From a checkpoint of a small mixture-of-experts model trained on Wikipedia: a variant of Muon for the experts.
Below are experts of layer 8 (counted from 0) of a mixture-of-experts language model. Rows are named router (the router's row for the expert), gate (a neuron's input weights, with its number), up (a neuron's input weights, with its number) and show model dimensions 64-127. Each number is 50 + 15 x the weight over its row's rms, rounded and kept within 0 to 99.
Before each expert's rows: "mostly gets" lists some tokens that are sent to it at least half of the time. This comes from a sample of Wikipedia text that the model never trained on.

# expert 9
mostly gets: " |", "|", ";", " =", "In", " until"
router:72 48 65 36 49 58 60 59 60 26 48 58 39 56 20 56 75 22 44 68 32 66 58 36 65 34 45 28 52 49 56 34 47 62 33 63 45 38 57 43 47 61 39 46 45 23 46 55 67 36 71 69 46 63 51 29 50 62 78 49 66 16 38 33
gate0:63 60 31 55 48 56 65 81 44 81 57 37 70 63 55 79 27 74 57 50 55 31 48 59 40 61 54 70 52 57 55 50 76 41 44 85 56 81 59 49 47 54 42 70 24 64 67 50 53 38 56 67 49 38 45 50 60 74 45 44 45 71 16 43
up0:55 70 47 16 52 52 24 61 39 39 27 46 51 47 52 59 36 51 32 53 31 30 65 80 42 46 54 57 34 66 45 61 56 33 33 71 76 78 41 31 38 38 58 58 20 58 57 44 49 34 41 58 41 66 51 58 68 81 60 72 22 62 39 43
gate1:41 67 56 30 40 26 48 56 25 67 50 30 61 64 46 49 45 35 43 53 59 30 65 51 42 36 43 48 29 91 41 57 59 57 40 59 54 25 88 59 72 38 76 39 40 37 41 43 53 67 92 44 29 61 67 77 35 74 31 55 57 34 64 51
up1:52 26 58 62 74 52 59 60 33 44 75 58 51 54 70 39 46 31 62 39 45 50 57 36 46 75 52 50 43 49 30 62 24 64 50 56 63 59 29 15 59 62 21 47 50 48 65 57 82 51 30 49 84 51 63 69 58 59 36 55 57 64 58 17

# expert 7
mostly gets: " not", " l", " it", " who", " un", " they"
router:48 36 63 50 48 39 52 52 75 76 37 55 36 47 35 59 81 54 57 37 56 54 32 40 10 47 31 43 53 74 59 31 21 59 72 33 36 74 37 44 45 50 55 37 32 74 67 49 71 49 55 41 46 72 66 59 54 40 56 73 47 36 14 62
gate0:27 37 45 63 55 57 55 49 54 19 51 74 28 60 62 45 68 52 52 51 70 69 51 48 39 17 62 36 50 62 38 41 51 47 49 41 37 32 50 82 68 32 56 37 62 58 51 68 54 71 57 21 61 67 73 28 44 47 40 81 44 21 61 46
up0:27 59 44 57 56 55 73 49 46 52 49 52 63 32 48 77 75 41 53 57 53 54 46 52 39 75 46 41 49 61 35 52 38 52 63 63 36 56 34 20 59 48 59 45 52 51 27 36 33 27 51 88 81 56 48 68 43 50 46 64 76 53 52 62
gate1:50 67 44 52 56 65 52 67 63 38 32 36 54 24 38 43 79 34 19 49 48 02 71 54 53 34 41 64 69 54 50 42 41 65 54 65 54 64 47 37 45 58 29 42 27 68 50 41 43 49 53 45 73 58 27 68 38 68 59 57 64 73 17 29
up1:55 50 53 67 82 26 50 53 44 61 30 56 31 63 52 52 67 67 64 31 45 34 35 50 60 50 58 26 49 53 48 45 42 67 48 34 55 37 32 49 37 40 51 64 63 50 25 22 42 74 33 33 64 56 46 46 46 72 74 84 62 41 34 74

# expert 5
mostly gets: "A", "O", "F", " O", "I", "B"
router:43 64 37 58 38 33 42 54 44 50 49 48 73 62 57 30 20 63 41 55 29 54 39 52 76 26 45 31 69 54 60 77 47 75 72 61 48 37 34 47 32 24 48 57 57 49 63 50 48 52 37 61 48 79 54 42 57 66 52 31 66 47 57 63
gate0:39 40 48 64 32 66 48 30 48 55 51 73 30 62 30 25 54 53 47 62 69 38 46 71 84 52 44 31 65 30 46 61 34 39 52 81 55 59 46 54 43 22 47 36 42 56 50 47 44 74 55 69 51 69 75 61 24 48 77 58 34 40 47 50
up0:59 45 49 73 39 51 64 14 42 43 78 26 74 59 55 66 35 69 44 56 59 39 59 75 58 38 26 59 56 55 57 75 58 81 56 72 53 56 68 51 66 57 50 44 53 41 65 43 32 59 54 35 43 70 50 56 54 68 56 57 50 56 44 31
gate1:21 45 62 56 47 57 56 58 56 65 48 41 31 64 42 56 38 65 74 63 48 51 29 29 48 51 47 61 46 64 56 60 71 43 72 65 46 62 07 35 34 57 50 55 63 30 30 46 41 60 33 48 45 45 51 60 55 69 26 59 63 50 39 65
up1:53 30 63 52 74 59 32 44 37 60 54 35 48 52 25 37 61 29 43 31 77 84 71 34 79 68 43 56 30 53 68 45 40 49 53 50 57 30 68 59 63 41 46 37 38 61 39 46 33 48 46 29 56 35 53 28 67 43 66 32 59 52 51 40

# expert 10
mostly gets: "–", "\n", " \"", " (", "\n\n", " re"
router:36 41 54 41 35 42 52 78 54 39 64 45 38 39 69 37 46 83 40 39 33 64 52 62 64 54 30 55 47 76 17 75 84 34 57 22 58 62 71 39 57 38 39 64 70 54 19 53 28 20 30 54 23 72 43 55 35 45 52 44 64 52 56 50
gate0:56 46 64 40 62 34 64 55 81 43 41 62 13 34 40 20 46 47 47 47 53 49 51 43 47 68 17 75 66 43 62 75 67 27 56 38 45 63 26 41 62 67 24 47 56 44 44 40 32 68 24 61 52 46 66 62 44 45 18 48 49 40 30 64
up0:57 47 57 78 63 53 31 37 65 68 23 63 38 47 39 67 69 31 22 67 54 56 47 62 57 59 43 60 37 35 76 62 52 20 59 58 56 41 38 50 58 68 48 70 29 26 33 57 62 19 50 48 53 55 70 66 37 40 48 47 41 55 83 74
gate1:35 51 28 62 31 43 52 70 48 94 52 48 60 29 49 35 56 66 52 47 29 47 56 54 48 63 63 55 56 48 37 67 22 29 59 48 39 49 67 50 68 56 59 55 47 34 29 67 36 52 52 54 52 34 64 49 41 63 40 51 16 64 60 70
up1:31 60 53 41 36 77 32 27 50 94 51 66 74 47 51 29 61 40 67 36 39 64 45 64 27 43 57 52 29 42 72 47 42 62 50 25 52 53 39 53 59 52 60 48 69 15 44 50 71 49 72 25 28 48 30 26 66 31 72 31 34 61 70 69

# expert 4
mostly gets: " pass", " ent", " rece", " mark", "irc", " kill"
router:60 49 35 77 53 78 38 43 68 63 51 35 41 41 34 32 39 20 56 22 53 38 60 52 71 79 65 74 57 48 50 52 64 65 52 38 37 58 24 49 41 33 63 18 49 51 62 66 35 61 34 41 48 45 53 42 68 40 52 37 36 70 30 61
gate0:28 62 34 68 62 64 45 51 31 36 56 44 34 47 38 46 44 44 41 52 89 53 39 46 41 66 53 66 66 70 32 73 67 48 55 45 42 48 39 64 31 52 41 52 86 56 31 74 55 65 58 46 69 43 63 55 53 42 28 52 52 63 59 49
up0:70 29 48 53 54 62 62 30 44 44 62 33 40 50 47 24 52 71 63 09 49 64 35 55 36 65 72 39 32 55 50 55 68 42 62 30 47 56 61 43 36 71 56 26 35 61 55 11 61 64 45 52 57 20 49 21 18 73 42 60 41 52 53 51
gate1:28 26 37 34 49 36 79 55 43 98 33 33 42 32 22 56 36 45 88 43 49 51 44 72 62 53 68 31 36 56 66 53 92 62 23 60 45 60 36 43 44 63 43 63 32 15 55 50 37 53 51 41 64 51 62 52 65 47 44 49 84 55 47 39
up1:16 65 59 66 53 45 52 39 35 51 34 38 34 55 34 41 66 59 56 72 57 63 47 32 24 43 68 46 50 69 31 58 41 81 43 95 44 45 48 42 80 41 44 41 58 42 43 40 29 53 50 49 37 54 63 40 41 38 54 35 29 62 63 57

# expert 15
mostly gets: " a", " University", " film", "ics", " School", " work"
router:60 80 71 55 80 48 55 36 31 48 61 44 69 70 57 22 32 53 51 27 33 68 67 28 31 80 39 75 44 37 45 63 67 63 57 48 54 35 67 44 53 44 63 62 45 63 38 34 61 81 22 75 59 27 45 48 68 51 41 68 61 55 65 58
gate0:29 76 35 40 60 56 40 58 68 54 54 26 65 56 21 38 43 50 50 50 46 56 45 58 54 71 38 35 61 47 61 59 45 62 41 41 68 17 44 45 67 36 85 48 56 50 26 65 21 52 29 41 56 15 73 75 65 43 44 51 53 44 40 56
up0:52 50 58 48 46 26 44 67 49 27 60 46 27 79 71 41 59 48 12 52 63 53 35 28 35 46 39 60 69 47 65 47 56 36 52 39 72 69 37 31 23 63 36 44 36 30 49 54 71 47 30 47 58 37 47 57 79 57 75 40 78 41 71 47
gate1:46 53 31 51 61 20 53 58 46 72 53 35 52 53 63 38 52 75 43 39 51 17 15 25 33 55 54 41 56 34 54 49 49 54 68 55 18 33 45 40 55 52 75 42 28 58 57 39 53 70 70 37 75 43 16 45 55 64 50 75 47 19 20 55
up1:57 36 69 58 71 71 24 50 35 56 51 66 45 68 50 75 44 58 60 29 37 60 67 46 51 60 62 38 47 36 45 69 67 46 25 57 34 64 51 55 52 49 98 45 30 38 01 36 41 40 30 43 75 34 64 57 43 56 69 51 40 51 64 65

# expert 8
mostly gets: " the", " The", " his", " an", " their", "The"
router:54 52 29 59 68 48 24 54 29 48 30 72 76 50 46 55 56 58 55 57 53 59 80 31 66 45 53 41 47 55 37 64 31 24 23 38 42 46 50 63 51 71 52 22 61 57 47 51 45 61 73 43 77 53 30 68 44 58 27 20 13 38 36 64
gate0:36 62 47 64 47 33 58 23 18 52 42 65 28 40 51 50 48 44 77 32 56 18 47 33 39 52 57 71 68 50 90 45 40 61 44 38 47 46 75 70 62 51 53 40 53 31 59 31 82 49 61 65 32 44 66 66 45 51 52 57 32 63 33 42
up0:33 33 41 45 35 50 27 42 50 40 42 00 46 55 54 53 49 26 31 43 26 54 37 52 42 35 48 47 60 49 27 60 51 62 60 32 41 39 20 51 61 34 40 47 43 69 34 35 58 63 48 48 71 62 66 42 73 29 20 69 53 37 31 60
gate1:28 38 50 56 49 77 31 36 66 40 83 63 38 55 78 39 41 35 61 40 50 48 24 40 36 54 66 58 23 55 48 67 59 44 53 40 55 29 30 63 44 34 58 82 44 37 35 22 63 63 51 62 73 38 37 65 41 10 49 25 41 27 31 60
up1:50 56 39 48 27 65 37 27 52 36 40 30 60 25 47 81 77 64 57 39 66 53 60 49 38 43 82 26 95 35 47 53 35 49 21 71 56 76 69 33 37 53 51 59 63 48 53 56 73 57 53 82 56 50 81 31 65 80 42 51 68 47 32 48

# expert 3
mostly gets: " f", " J", " b", " r", " K", " g"
router:49 42 42 41 66 45 47 52 61 71 64 54 41 50 39 37 68 57 65 50 61 50 51 66 74 45 36 39 55 42 62 39 66 48 38 50 65 55 41 52 49 22 44 39 62 21 74 59 35 22 56 34 49 61 55 53 61 40 72 08 78 33 67 52
gate0:23 68 55 54 56 30 34 45 66 51 52 48 68 46 29 64 56 39 48 81 40 69 39 41 67 77 25 49 36 47 42 38 39 56 52 45 46 58 40 74 75 61 38 62 67 31 50 53 21 55 41 24 55 77 68 41 58 63 25 68 43 32 61 56
up0:65 65 46 48 45 22 68 45 67 55 49 48 34 41 46 59 68 94 42 54 22 81 43 66 84 54 36 51 75 43 56 44 33 38 51 57 35 65 47 72 42 66 65 23 30 32 25 22 46 43 28 41 47 46 54 47 63 63 45 50 34 39 67 37
gate1:56 45 41 61 52 77 66 44 60 42 47 40 17 33 61 80 41 44 65 44 62 60 37 45 66 28 48 35 54 47 64 37 30 36 29 54 70 38 61 48 32 38 71 62 55 33 45 43 32 43 94 35 56 45 46 42 41 53 82 33 67 33 30 41
up1:42 47 60 60 51 61 51 51 47 38 36 46 71 36 51 60 57 62 56 42 42 76 69 29 62 58 54 63 30 61 47 52 62 48 57 56 39 56 53 52 26 38 30 53 45 56 41 46 63 53 49 43 41 32 47 38 52 47 63 30 95 48 55 50

# expert 1
mostly gets: " was", " are", " has", " is", " were", " been"
router:53 47 57 56 56 65 54 43 36 56 58 40 81 38 50 62 47 56 54 69 51 32 38 58 41 59 71 51 43 51 20 66 65 79 28 76 40 46 76 68 46 65 40 65 51 74 62 49 44 52 64 47 46 56 53 50 35 76 37 63 35 34 29 14
gate0:34 58 45 79 54 53 64 33 52 57 23 44 75 74 56 73 45 50 54 69 46 43 34 50 50 58 52 45 63 23 30 44 48 52 64 55 64 56 49 56 51 60 41 34 91 65 31 15 20 72 62 32 32 62 45 57 35 47 39 50 29 53 39 29
up0:50 54 76 55 75 62 53 29 68 60 62 44 52 36 50 45 63 42 30 49 53 69 32 48 57 55 61 36 49 63 51 73 59 69 47 57 60 41 39 58 65 37 20 55 65 34 40 44 68 26 28 46 54 48 61 27 24 40 50 71 47 49 81 21
gate1:42 43 42 59 11 36 50 61 41 33 49 38 44 52 22 41 24 70 49 70 58 52 18 67 69 61 84 52 59 60 74 62 61 25 55 49 93 36 43 45 30 35 49 50 56 19 75 35 60 26 74 34 38 69 76 46 35 49 59 54 53 30 48 37
up1:42 61 60 49 52 53 63 59 45 68 46 52 35 39 60 21 41 35 60 34 26 76 51 40 31 48 61 56 08 54 73 33 33 46 55 21 37 69 63 63 29 21 38 55 57 26 49 27 64 40 35 56 37 51 51 59 46 43 25 67 32 51 61 55

# expert 12
mostly gets: "son", " John", " York", "ham", "ah", " San"
router:47 75 32 40 51 48 43 49 75 69 48 48 42 58 23 86 44 53 45 52 70 40 43 30 29 39 41 43 44 36 56 51 31 77 63 56 55 41 45 63 73 32 43 67 20 45 37 67 49 68 49 67 61 44 21 45 60 31 27 69 58 70 49 43
gate0:49 31 63 45 64 53 63 26 64 56 81 47 42 74 47 35 28 49 51 60 62 50 44 39 53 70 48 46 45 31 70 48 49 65 61 55 47 60 69 50 53 73 54 48 30 40 63 48 41 31 59 26 52 37 52 36 40 59 39 46 46 47 54 51
up0:46 46 74 39 38 11 33 32 54 57 30 45 12 62 46 76 72 52 36 57 41 61 72 29 54 45 43 50 14 67 89 66 54 40 35 44 52 41 48 87 54 59 23 41 33 64 55 64 63 67 74 33 72 58 56 43 45 51 51 45 51 31 40 33
gate1:55 62 50 64 27 37 64 27 51 54 56 44 17 46 55 59 56 70 63 15 79 44 38 61 44 47 34 62 52 76 53 48 31 52 50 53 53 29 45 54 70 26 66 28 57 47 21 12 56 48 61 49 64 43 66 46 46 50 00 59 46 65 41 42
up1:61 61 68 61 78 50 71 79 56 42 34 45 59 47 37 46 45 46 40 54 48 50 64 38 65 43 77 34 74 21 35 30 61 44 58 47 59 46 27 56 49 72 35 38 57 21 69 84 36 55 35 44 45 37 63 47 50 41 83 53 44 54 65 60

# expert 14
mostly gets: " com", " Born", " served", "See", " Location", " =="
router:74 57 51 53 39 67 71 33 17 32 50 49 19 36 66 57 38 41 34 40 58 42 54 59 54 24 40 39 66 39 79 33 44 60 65 48 69 56 53 28 81 60 56 61 51 54 31 55 69 54 53 50 43 62 33 19 30 70 62 65 68 56 34 04
gate0:27 56 31 65 52 58 68 32 29 43 41 61 73 53 28 50 58 11 67 74 61 56 40 71 57 47 55 29 70 39 78 36 46 39 45 51 54 37 45 26 31 43 61 59 31 53 53 52 35 44 24 83 57 90 71 47 34 62 53 62 53 67 58 54
up0:26 33 32 40 23 23 61 71 48 45 63 57 49 37 34 53 25 39 30 42 46 38 70 71 63 44 56 51 40 45 68 67 36 49 43 43 40 50 40 48 55 43 43 37 31 60 43 61 52 39 72 62 92 63 78 39 67 34 62 22 37 45 78 32
gate1:48 52 77 48 32 50 80 43 40 50 62 34 45 70 54 65 31 55 63 55 47 37 29 38 19 35 32 38 73 60 55 71 46 53 64 41 45 33 41 31 59 75 67 48 33 19 46 53 46 65 72 33 47 60 39 47 44 69 48 36 61 43 42 36
up1:60 66 33 57 36 60 68 29 47 56 62 33 46 71 54 44 55 62 35 28 56 52 26 33 61 50 69 38 78 25 45 45 77 51 48 62 66 41 49 49 40 44 57 32 31 33 46 41 44 90 52 40 64 77 49 72 76 34 41 72 34 63 61 36

# expert 13
mostly gets: " h", " w", " Ch", " p", " sc", " ch"
router:36 47 52 33 46 57 18 68 51 57 28 75 47 52 57 62 60 52 69 55 62 57 65 59 34 42 77 37 40 69 49 42 63 13 54 48 55 58 72 53 42 57 63 57 59 56 39 62 60 19 61 56 40 22 75 41 61 38 61 38 31 74 68 49
gate0:52 61 27 66 49 64 40 34 57 62 24 72 73 39 62 43 39 49 74 48 20 69 28 52 17 77 49 79 38 68 63 57 57 59 41 52 47 55 63 70 37 33 67 57 66 69 53 37 51 47 30 63 27 60 60 31 52 68 61 49 39 29 56 44
up0:48 47 48 55 64 59 31 46 45 53 41 69 44 37 30 67 72 54 68 69 47 37 71 24 55 23 37 53 43 21 31 60 47 34 68 49 44 32 58 32 31 40 45 48 31 77 46 39 36 56 67 42 44 25 54 44 73 33 45 45 51 37 57 61
gate1:37 34 46 50 50 52 55 41 61 64 50 66 41 28 82 56 55 80 44 33 56 63 55 36 44 38 74 70 59 26 48 52 79 11 32 55 60 30 62 48 34 39 53 57 50 46 33 48 51 25 24 51 54 35 40 22 52 35 35 69 58 39 37 49
up1:51 38 16 42 39 51 30 35 41 48 52 54 53 72 84 59 35 53 43 53 29 42 64 39 54 21 54 73 66 82 58 70 77 52 55 55 33 68 67 37 38 40 53 47 54 63 58 43 53 63 56 59 31 32 29 34 71 31 71 19 81 51 60 62

# expert 6
mostly gets: "1", "2", "3", "4", "5", "0"
router:56 25 39 43 48 57 45 39 41 50 55 47 51 33 45 75 25 29 44 53 20 40 28 57 36 63 60 60 84 45 48 56 32 57 54 43 74 57 21 73 41 66 59 34 49 49 38 42 40 77 21 51 71 45 71 67 28 64 54 77 53 46 51 49
gate0:73 68 28 37 25 32 32 47 49 50 64 32 72 48 54 45 30 44 44 29 58 54 32 85 40 53 80 58 28 65 69 56 60 51 36 67 61 34 24 51 59 57 59 30 56 49 39 80 44 51 37 46 77 48 60 52 30 74 38 65 57 47 33 54
up0:40 43 44 50 61 51 61 56 48 35 55 34 60 67 46 54 50 07 34 43 56 38 37 53 82 43 68 37 44 52 61 54 70 37 32 53 37 30 20 46 52 81 20 32 56 42 59 25 56 20 66 36 58 71 60 67 40 24 26 47 38 52 55 54
gate1:52 25 41 46 48 15 40 60 43 54 68 29 36 42 50 48 64 31 42 50 64 42 18 77 28 35 61 46 52 55 56 39 39 25 67 70 58 35 50 50 44 65 43 15 72 71 62 24 47 29 43 38 54 49 60 27 50 37 58 48 52 47 70 31
up1:57 57 73 51 51 58 50 35 63 61 47 56 27 44 49 41 55 64 66 37 55 58 57 52 59 58 40 64 30 51 24 82 76 69 33 27 61 77 46 50 58 59 22 71 17 35 50 43 43 39 22 55 39 42 54 62 68 60 50 45 54 41 38 43

# expert 2
mostly gets: "em", "aly", "ya", "han", "ster", "hn"
router:56 59 55 58 53 37 34 51 54 59 61 41 29 54 45 55 59 62 32 76 61 52 29 62 44 58 42 51 41 30 58 48 03 37 34 79 65 33 63 43 61 56 37 63 57 61 43 67 26 67 61 21 60 27 43 53 64 26 45 62 48 32 79 48
gate0:60 52 41 60 56 43 58 40 59 38 41 57 43 37 51 52 52 34 46 56 44 40 23 20 53 50 24 58 48 48 50 69 60 58 37 67 47 32 58 51 55 34 72 64 29 70 42 64 51 26 54 50 56 51 63 76 45 80 25 09 55 56 50 24
up0:54 41 61 42 45 33 83 53 47 58 17 68 31 85 29 35 34 52 31 58 37 59 35 39 78 62 38 53 35 63 31 45 82 45 51 51 69 70 75 55 36 42 32 53 68 57 48 68 42 49 53 58 38 44 39 82 20 43 62 38 45 39 46 44
gate1:69 61 65 65 50 16 65 41 63 57 38 53 57 87 55 47 15 66 54 35 52 43 43 56 65 70 43 56 44 52 61 26 45 53 35 53 44 48 72 48 45 44 56 43 63 43 38 23 64 56 24 35 35 33 76 48 47 50 34 67 47 17 52 55
up1:46 52 66 45 73 48 64 53 68 56 64 58 48 66 19 50 37 62 33 65 59 67 54 47 37 67 51 68 59 32 47 42 56 37 46 41 68 52 45 13 67 38 58 45 49 24 51 69 46 21 59 33 68 65 42 66 55 31 62 40 54 38 84 32

# expert 11
mostly gets: "ect", " cont", "ist", "act", " end", " ag"
router:60 19 75 49 67 28 75 16 50 45 36 36 42 59 77 35 65 64 53 58 66 51 76 38 40 41 50 53 27 56 55 36 44 42 48 74 21 66 35 45 75 57 50 54 49 53 50 37 66 47 51 39 38 13 52 51 28 32 35 49 35 47 57 77
gate0:58 57 47 84 40 44 54 64 39 70 58 36 66 46 46 64 62 70 34 47 73 69 58 42 47 39 54 72 02 54 65 36 62 38 48 47 51 48 66 57 49 63 66 25 55 37 43 58 50 40 35 50 38 73 35 40 16 41 42 37 46 31 35 43
up0:25 71 48 68 44 54 34 67 45 28 75 36 65 47 31 32 48 32 54 26 45 30 49 33 57 68 26 58 32 73 49 65 79 43 57 58 23 43 50 31 28 71 28 50 54 25 62 53 27 55 71 63 36 61 58 46 42 30 68 50 35 68 27 58
gate1:53 53 51 64 33 29 53 40 58 59 54 50 56 46 67 37 60 44 68 51 42 50 66 84 58 46 23 55 33 48 55 36 30 47 67 66 45 28 60 50 56 71 24 73 67 58 19 38 69 43 40 44 59 28 58 65 45 39 28 35 53 41 60 41
up1:52 23 75 44 50 57 63 36 30 46 71 38 69 43 55 50 30 34 56 43 40 63 64 62 54 47 42 58 49 66 44 44 66 45 44 45 73 46 52 51 33 70 55 57 83 43 42 49 54 32 58 38 26 40 42 41 38 47 45 67 75 23 50 59

# expert 0
mostly gets: "°", "′", "″", " .", " February", " +"
router:36 60 52 43 36 67 88 56 50 17 46 44 61 55 82 24 39 33 34 38 58 57 30 72 74 67 46 52 38 50 65 51 67 28 59 27 53 40 37 42 30 74 35 61 62 28 77 27 41 63 61 62 38 67 52 59 44 60 56 40 49 84 73 59
gate0:38 84 55 77 58 54 42 43 58 71 52 27 51 68 44 50 36 28 66 55 55 55 61 55 48 30 69 52 84 50 65 21 34 44 74 34 51 29 37 46 34 39 71 41 37 53 28 50 55 48 82 59 53 68 75 54 70 39 45 54 47 62 61 57
up0:52 40 40 45 69 29 42 42 45 49 55 54 75 37 63 88 39 51 37 32 40 45 42 54 37 41 85 31 71 48 71 59 50 79 96 48 24 30 41 75 20 50 61 27 48 53 48 44 39 81 56 51 68 45 39 66 57 74 45 63 50 55 61 57
gate1:60 54 47 83 53 46 78 35 57 42 40 54 36 55 32 70 29 40 45 74 51 39 45 34 46 61 59 49 24 33 75 42 66 53 63 70 57 42 14 33 29 29 58 36 56 41 58 25 74 29 38 36 48 64 07 48 51 43 52 26 70 75 62 58
up1:25 69 19 69 37 48 71 21 31 31 52 40 69 63 29 82 59 43 35 69 56 49 53 67 26 45 57 61 32 42 63 51 28 71 44 39 39 45 42 57 39 48 35 61 44 45 42 38 57 58 68 72 46 46 53 59 42 44 53 45 65 65 46 67